config = dict(
    experts_per_token=4,
    moe_layers=[0, 1, 2, 3, 4, 5, 6, 7],
    router_score='sigmoid',
    normalize_top_k=True,
    routed_scale=1.0,
    init_std_router=0.0225,
    n_head=3,
    attn_scale=0.177,
    init_std_qkv=0.0376,
    grad_clip=0.5,
    decay_shape='linear',
)
Below are experts of layer 4 (counted from 0) of a mixture-of-experts language model. Rows are named router (the router's row for the expert), gate (a neuron's input weights, with its number), up (a neuron's input weights, with its number), down (a neuron's output weights, with its number) and show model dimensions 0-127. Each number is 200 + 30 x the weight over its row's rms, rounded and kept within 0 to 999.
Before each expert's rows: a language model's description of what the expert responds to. This comes from a sample of Wikipedia text that the model never trained on.

# expert 8
It responds to: Last digit or suffix closing a year or number, like 188|0, 1920|s, 11|th, 17|%, often before dashes or table pipes.
router,168,188,241,203,233,228,185,199,254,190,183,235,234,199,212,214,231,211,220,237,196,178,120,141,181,178,184,191,211,192,262,198,204,211,203,242,214,200,215,178,181,181,177,191,162,188,197,209,259,227,200,165,157,213,268,169,211,217,202,215,143,178,199,186,239,206,237,247,198,218,213,213,233,226,236,182,221,140,231,211,208,215,247,178,264,198,219,216,262,170,175,241,238,217,192,208,176,178,217,228,181,231,239,180,211,232,236,203,101,234,177,216,183,215,175,154,249,213,185,190,152,165,201,215,177,188,223,222
gate0,141,135,170,156,192,237,201,231,205,241,197,207,158,231,181,187,182,165,186,254,173,208,194,159,187,226,218,209,134,155,264,170,181,160,206,176,217,188,194,211,205,189,224,184,237,172,188,178,151,230,157,224,218,233,206,185,210,133,210,221,217,156,231,215,174,244,201,206,217,222,199,161,203,172,253,212,184,234,223,206,168,238,165,174,173,235,169,182,173,201,177,229,214,152,203,162,157,168,186,176,190,192,196,199,211,188,187,257,183,221,216,170,236,222,197,209,148,222,171,206,200,173,137,189,194,100,185,192
up0,187,233,172,191,220,169,196,138,202,210,185,217,238,216,230,208,222,233,209,169,246,168,190,236,213,152,188,212,214,205,199,244,207,208,174,166,169,221,218,200,181,202,201,205,130,210,217,210,211,213,167,229,192,170,211,182,208,201,261,196,212,143,196,194,201,232,201,156,213,211,176,215,203,183,213,260,207,161,177,191,246,155,156,237,147,249,214,199,202,235,225,236,137,188,200,225,239,168,245,257,213,199,236,218,205,137,132,161,229,161,135,181,184,173,172,143,219,245,185,198,214,212,232,188,185,267,214,229
down0,168,187,213,226,177,205,217,170,205,223,235,166,209,234,203,157,165,170,188,198,178,197,184,211,186,196,223,239,130,182,172,123,182,243,183,245,221,237,195,183,193,194,223,173,177,209,141,219,225,222,164,205,229,177,143,195,230,200,143,212,205,196,205,216,226,152,195,218,194,182,174,251,244,185,217,192,234,235,195,206,208,194,188,122,232,222,157,247,232,229,247,209,164,221,139,189,194,141,233,187,197,174,162,139,230,195,172,206,196,242,248,188,231,232,183,205,193,233,247,177,214,145,190,160,221,208,243,185
gate1,167,235,207,186,166,169,216,189,194,162,201,148,159,242,148,181,176,222,203,204,190,165,184,272,216,182,249,209,193,196,260,186,202,202,183,199,237,140,181,194,206,206,220,174,176,195,171,187,235,294,174,228,206,232,184,212,174,239,189,178,163,216,243,219,186,168,166,231,239,187,205,288,199,205,220,184,206,196,196,197,207,162,174,221,214,160,216,232,231,148,185,202,204,197,191,210,233,216,219,245,182,185,212,191,204,230,166,189,212,195,169,196,221,210,158,180,218,203,211,186,264,194,259,133,182,205,266,273
up1,203,188,236,206,196,204,143,181,189,233,187,177,152,216,241,202,210,160,179,235,148,203,169,139,219,242,148,237,209,158,172,201,217,207,172,150,184,178,204,178,172,211,154,232,256,194,226,232,238,186,211,149,245,191,220,173,185,211,158,213,136,193,163,250,191,219,200,165,215,240,190,167,175,208,206,274,210,202,215,205,205,204,254,176,191,125,208,187,191,232,231,203,237,150,211,175,207,156,207,178,222,229,195,237,181,192,194,191,200,235,175,201,189,202,194,216,205,152,122,245,147,214,156,200,233,173,191,210
down1,176,176,176,216,224,182,196,196,216,148,234,172,206,177,225,223,145,227,210,169,217,247,188,270,210,176,158,192,202,109,211,193,169,192,193,192,213,222,210,155,194,233,170,236,184,242,229,196,167,187,222,181,230,201,206,181,228,189,159,208,175,187,215,204,170,211,191,224,189,182,164,206,214,174,185,245,203,186,201,222,225,181,207,220,72,194,131,217,213,177,182,228,203,261,225,193,207,222,170,183,230,227,223,192,175,236,206,259,199,114,159,144,242,230,195,172,208,187,177,188,204,222,233,210,234,188,192,195
gate2,231,179,199,236,176,185,255,236,225,209,187,186,168,223,163,247,200,130,156,157,286,173,209,184,187,178,240,185,191,193,237,238,169,188,213,189,164,203,185,191,217,181,195,192,172,191,225,233,174,180,202,227,192,239,200,150,217,212,160,177,269,128,214,228,201,233,207,283,223,182,160,161,219,178,176,182,177,178,217,197,206,228,168,205,194,217,192,202,198,145,245,216,232,149,183,228,143,183,170,131,212,230,201,236,177,197,216,225,159,218,191,180,217,241,196,210,178,197,210,156,220,168,183,181,173,235,181,230
up2,236,139,203,210,155,205,225,182,213,211,178,165,186,200,163,189,225,169,204,225,233,190,205,174,170,197,242,163,216,200,259,221,157,197,189,179,210,170,180,195,185,192,211,181,223,232,262,225,194,219,173,196,214,227,182,130,146,157,150,159,230,175,215,196,222,176,219,237,202,206,182,163,176,147,199,209,159,189,225,179,212,247,145,190,217,199,192,163,131,116,217,225,244,207,175,209,107,138,202,199,213,223,193,215,194,205,211,211,179,271,164,241,242,208,215,203,203,192,187,187,174,179,208,179,193,230,160,205
down2,237,258,127,202,200,194,197,217,157,229,197,159,209,257,188,194,184,241,202,159,168,183,228,189,173,212,114,222,172,188,222,189,210,217,218,221,151,220,176,225,229,206,204,207,161,212,209,225,153,173,199,221,158,233,210,212,236,135,242,194,195,163,241,192,174,249,200,211,211,173,217,199,184,220,224,171,185,213,218,199,215,230,203,234,189,225,173,171,172,183,265,208,237,273,207,213,225,160,223,220,201,155,169,231,151,181,160,216,216,240,195,211,138,277,196,211,217,233,190,200,162,189,169,241,203,159,222,194
gate3,207,212,175,184,168,201,199,208,158,196,250,201,180,206,195,244,185,201,162,148,202,208,223,240,192,216,227,215,201,195,190,229,215,206,223,274,208,250,188,182,175,193,223,199,192,187,188,288,153,187,150,188,249,176,134,216,230,203,194,224,247,191,209,233,138,192,246,117,192,183,176,227,191,191,171,202,187,195,198,184,171,202,169,226,216,222,186,189,221,244,243,204,199,189,159,212,168,240,244,145,227,223,200,200,227,245,234,210,187,197,173,185,173,258,243,196,195,244,226,180,163,160,155,120,229,200,188,183
up3,206,171,140,217,213,223,248,207,205,216,202,148,210,201,155,204,187,168,211,241,219,189,217,199,186,249,199,150,179,230,180,210,202,223,177,220,193,172,215,212,218,200,203,176,227,158,182,172,172,195,134,210,218,193,156,247,215,209,249,216,195,172,193,141,236,183,182,231,175,187,187,182,187,201,200,166,158,264,190,172,210,204,226,211,177,223,116,224,153,198,209,165,171,217,258,182,284,155,164,167,196,143,205,167,217,231,149,205,257,187,230,214,213,215,213,192,174,148,182,208,231,197,241,235,196,188,226,262
down3,258,193,217,137,238,165,189,205,161,193,194,200,202,240,216,181,222,219,222,165,180,237,197,244,143,210,176,215,162,128,232,175,160,158,164,213,220,211,209,226,160,148,190,244,174,232,212,182,155,223,182,215,204,194,199,177,202,219,240,228,200,191,281,137,213,251,193,128,192,186,216,231,204,192,192,188,204,251,192,196,164,213,185,184,225,208,185,221,191,180,211,226,212,222,191,135,207,229,202,186,148,245,227,204,181,185,240,129,212,183,143,232,192,147,204,191,205,196,215,196,185,152,195,175,212,215,217,144
gate4,218,153,223,229,252,220,188,174,213,189,201,189,240,177,232,184,182,209,214,165,238,261,190,258,234,174,197,185,214,156,238,281,210,132,234,185,212,174,194,179,176,182,213,195,210,234,222,207,198,181,217,187,194,192,186,228,215,156,147,185,165,189,167,252,190,231,160,234,171,206,180,199,205,170,178,215,215,205,169,157,198,217,165,198,186,182,210,206,174,182,166,167,255,191,240,256,150,211,181,186,223,190,238,200,226,193,233,274,253,218,224,237,275,193,163,195,153,216,231,238,212,219,154,158,215,189,203,236
up4,170,172,209,254,222,196,150,195,166,174,152,207,244,155,185,198,191,165,176,188,209,205,209,223,222,166,198,174,207,198,222,223,220,206,253,221,202,134,173,194,211,180,229,174,178,252,221,191,204,185,248,137,140,235,163,180,182,154,145,213,176,221,189,202,217,211,216,260,179,216,222,168,236,194,211,203,230,181,226,219,234,240,167,172,228,186,237,231,193,170,173,190,225,196,240,224,188,188,194,254,156,236,245,177,211,164,216,189,193,186,229,227,231,230,179,227,171,176,281,169,247,175,200,228,119,195,184,227
down4,224,189,255,238,190,204,224,196,190,208,221,191,182,138,254,170,199,192,209,248,232,238,194,176,184,161,176,262,200,206,211,245,172,193,200,206,115,186,180,204,141,187,192,217,164,155,172,215,157,164,229,185,169,187,151,197,165,207,150,169,225,194,180,166,213,251,195,210,222,185,251,184,172,206,203,143,200,158,183,200,241,182,154,157,206,206,242,201,196,168,218,161,166,153,213,208,186,179,181,100,183,197,189,214,234,157,185,203,185,233,185,234,211,222,169,221,190,182,266,217,181,170,203,188,181,176,195,168
gate5,218,165,210,204,137,184,168,211,194,232,219,257,234,208,225,203,276,227,205,175,201,168,249,143,197,177,243,250,248,192,183,257,220,218,206,179,167,186,199,186,180,165,187,223,151,199,215,207,184,160,179,242,205,228,198,136,205,184,177,199,192,154,214,184,221,203,214,207,208,216,186,137,209,173,247,237,227,181,259,199,214,230,171,228,160,219,199,165,180,187,237,265,211,160,204,200,155,136,192,202,206,183,178,274,180,200,173,224,183,221,231,171,185,195,157,218,218,238,220,220,172,158,172,209,154,200,211,241
up5,179,234,264,214,171,205,167,197,177,233,185,219,207,210,219,199,245,214,170,208,196,191,219,128,222,161,225,237,246,148,217,204,252,236,226,152,179,150,203,140,201,191,177,206,165,208,199,163,230,196,196,222,199,210,218,166,182,217,179,247,188,204,177,195,181,200,207,242,272,209,170,147,200,213,265,236,230,176,229,189,173,221,157,205,189,169,243,186,162,177,181,227,217,146,224,230,175,193,188,194,200,207,167,235,193,214,183,200,154,213,199,181,183,190,163,292,216,241,170,201,183,161,205,203,114,208,169,204
down5,225,178,182,179,207,223,169,177,203,188,184,185,209,180,176,154,185,175,218,180,204,223,199,209,173,165,231,123,213,116,191,156,112,219,203,211,201,194,203,172,220,237,235,267,205,246,180,226,205,187,215,162,188,226,229,174,205,179,218,202,165,128,260,212,180,181,224,191,229,180,239,221,239,209,155,203,173,217,201,226,220,238,182,169,198,200,149,203,189,211,258,234,201,242,229,229,196,145,172,212,223,214,181,177,134,162,237,222,176,185,165,205,172,233,236,181,228,248,230,214,217,209,203,224,237,239,222,234
gate6,196,222,167,175,194,217,207,139,188,275,231,222,200,139,218,285,181,189,187,196,220,176,188,174,218,200,184,212,134,176,171,204,215,212,165,165,184,184,249,221,174,218,201,107,131,199,176,225,201,234,193,198,218,158,189,192,187,209,177,192,196,142,167,255,226,253,189,131,241,199,211,184,207,207,237,170,180,193,246,204,163,224,208,123,186,186,235,169,215,186,217,204,148,213,172,175,193,200,245,235,186,218,177,225,225,187,174,199,196,190,147,187,163,209,195,193,224,227,160,197,180,196,183,229,186,186,215,226
up6,194,188,168,203,188,194,203,207,206,205,240,208,207,211,188,187,196,191,200,236,254,163,209,178,218,170,197,181,181,163,212,172,176,212,217,193,140,127,217,161,187,187,187,210,184,179,183,149,227,242,204,208,180,264,187,113,159,159,190,180,192,206,217,202,244,207,210,121,248,172,226,190,236,214,238,231,202,161,223,201,197,231,153,237,178,237,211,161,217,228,190,198,245,205,234,217,141,140,176,214,232,183,205,246,222,196,131,218,180,238,187,183,237,148,201,209,220,219,216,193,257,181,141,234,191,212,248,190
down6,197,202,219,163,125,212,232,221,195,170,167,180,238,184,234,204,207,217,187,172,160,214,216,169,192,242,202,206,187,200,183,192,170,231,179,193,221,180,223,190,178,164,212,176,165,242,243,245,171,215,199,220,198,236,175,107,160,157,207,253,264,218,222,189,161,219,204,216,152,228,220,219,174,170,154,228,222,218,209,222,197,264,158,200,188,180,181,199,180,161,263,255,236,192,156,266,192,196,145,190,179,198,185,180,219,233,152,192,171,220,250,175,204,205,243,194,248,170,233,201,182,198,192,155,228,186,202,218
gate7,235,152,199,168,237,232,194,208,221,201,212,191,150,190,188,207,229,215,178,190,197,230,238,266,179,270,214,231,179,146,230,182,227,159,166,195,180,244,195,154,167,189,170,240,231,137,204,231,199,158,147,219,256,212,234,226,188,167,215,195,194,179,197,221,160,196,212,184,208,173,183,176,154,179,206,212,202,174,157,162,171,213,204,193,208,183,153,226,158,190,184,217,242,217,169,212,144,228,219,185,242,235,193,145,179,250,195,258,168,189,168,215,236,260,194,213,166,173,209,208,171,193,159,176,201,142,176,235
up7,169,207,219,216,208,209,220,237,221,165,199,229,282,176,210,179,207,198,196,188,216,179,152,175,218,132,183,153,279,198,162,241,176,220,175,220,167,193,209,238,226,196,191,176,179,223,206,159,211,256,193,185,145,202,195,223,210,204,208,174,198,176,205,157,230,234,174,231,194,220,191,216,204,257,205,222,215,224,196,193,250,176,187,246,212,251,231,230,254,206,212,211,167,187,235,216,248,164,209,218,221,171,221,237,224,162,189,156,257,158,210,214,183,173,161,186,225,261,192,185,251,211,243,248,226,265,210,171
down7,172,182,228,170,221,182,171,170,246,207,180,200,201,233,205,190,205,195,200,197,156,209,167,248,218,154,165,193,164,212,231,244,246,219,213,217,200,259,201,197,192,191,160,207,196,154,196,137,186,164,231,246,203,181,222,186,231,214,150,189,239,172,172,255,173,206,173,219,239,189,140,210,232,232,193,184,166,182,193,190,167,196,196,163,228,187,153,211,166,173,168,189,230,245,165,221,224,169,240,174,215,223,211,198,200,196,185,231,171,175,141,156,186,215,140,208,264,252,208,144,183,176,154,129,210,205,253,181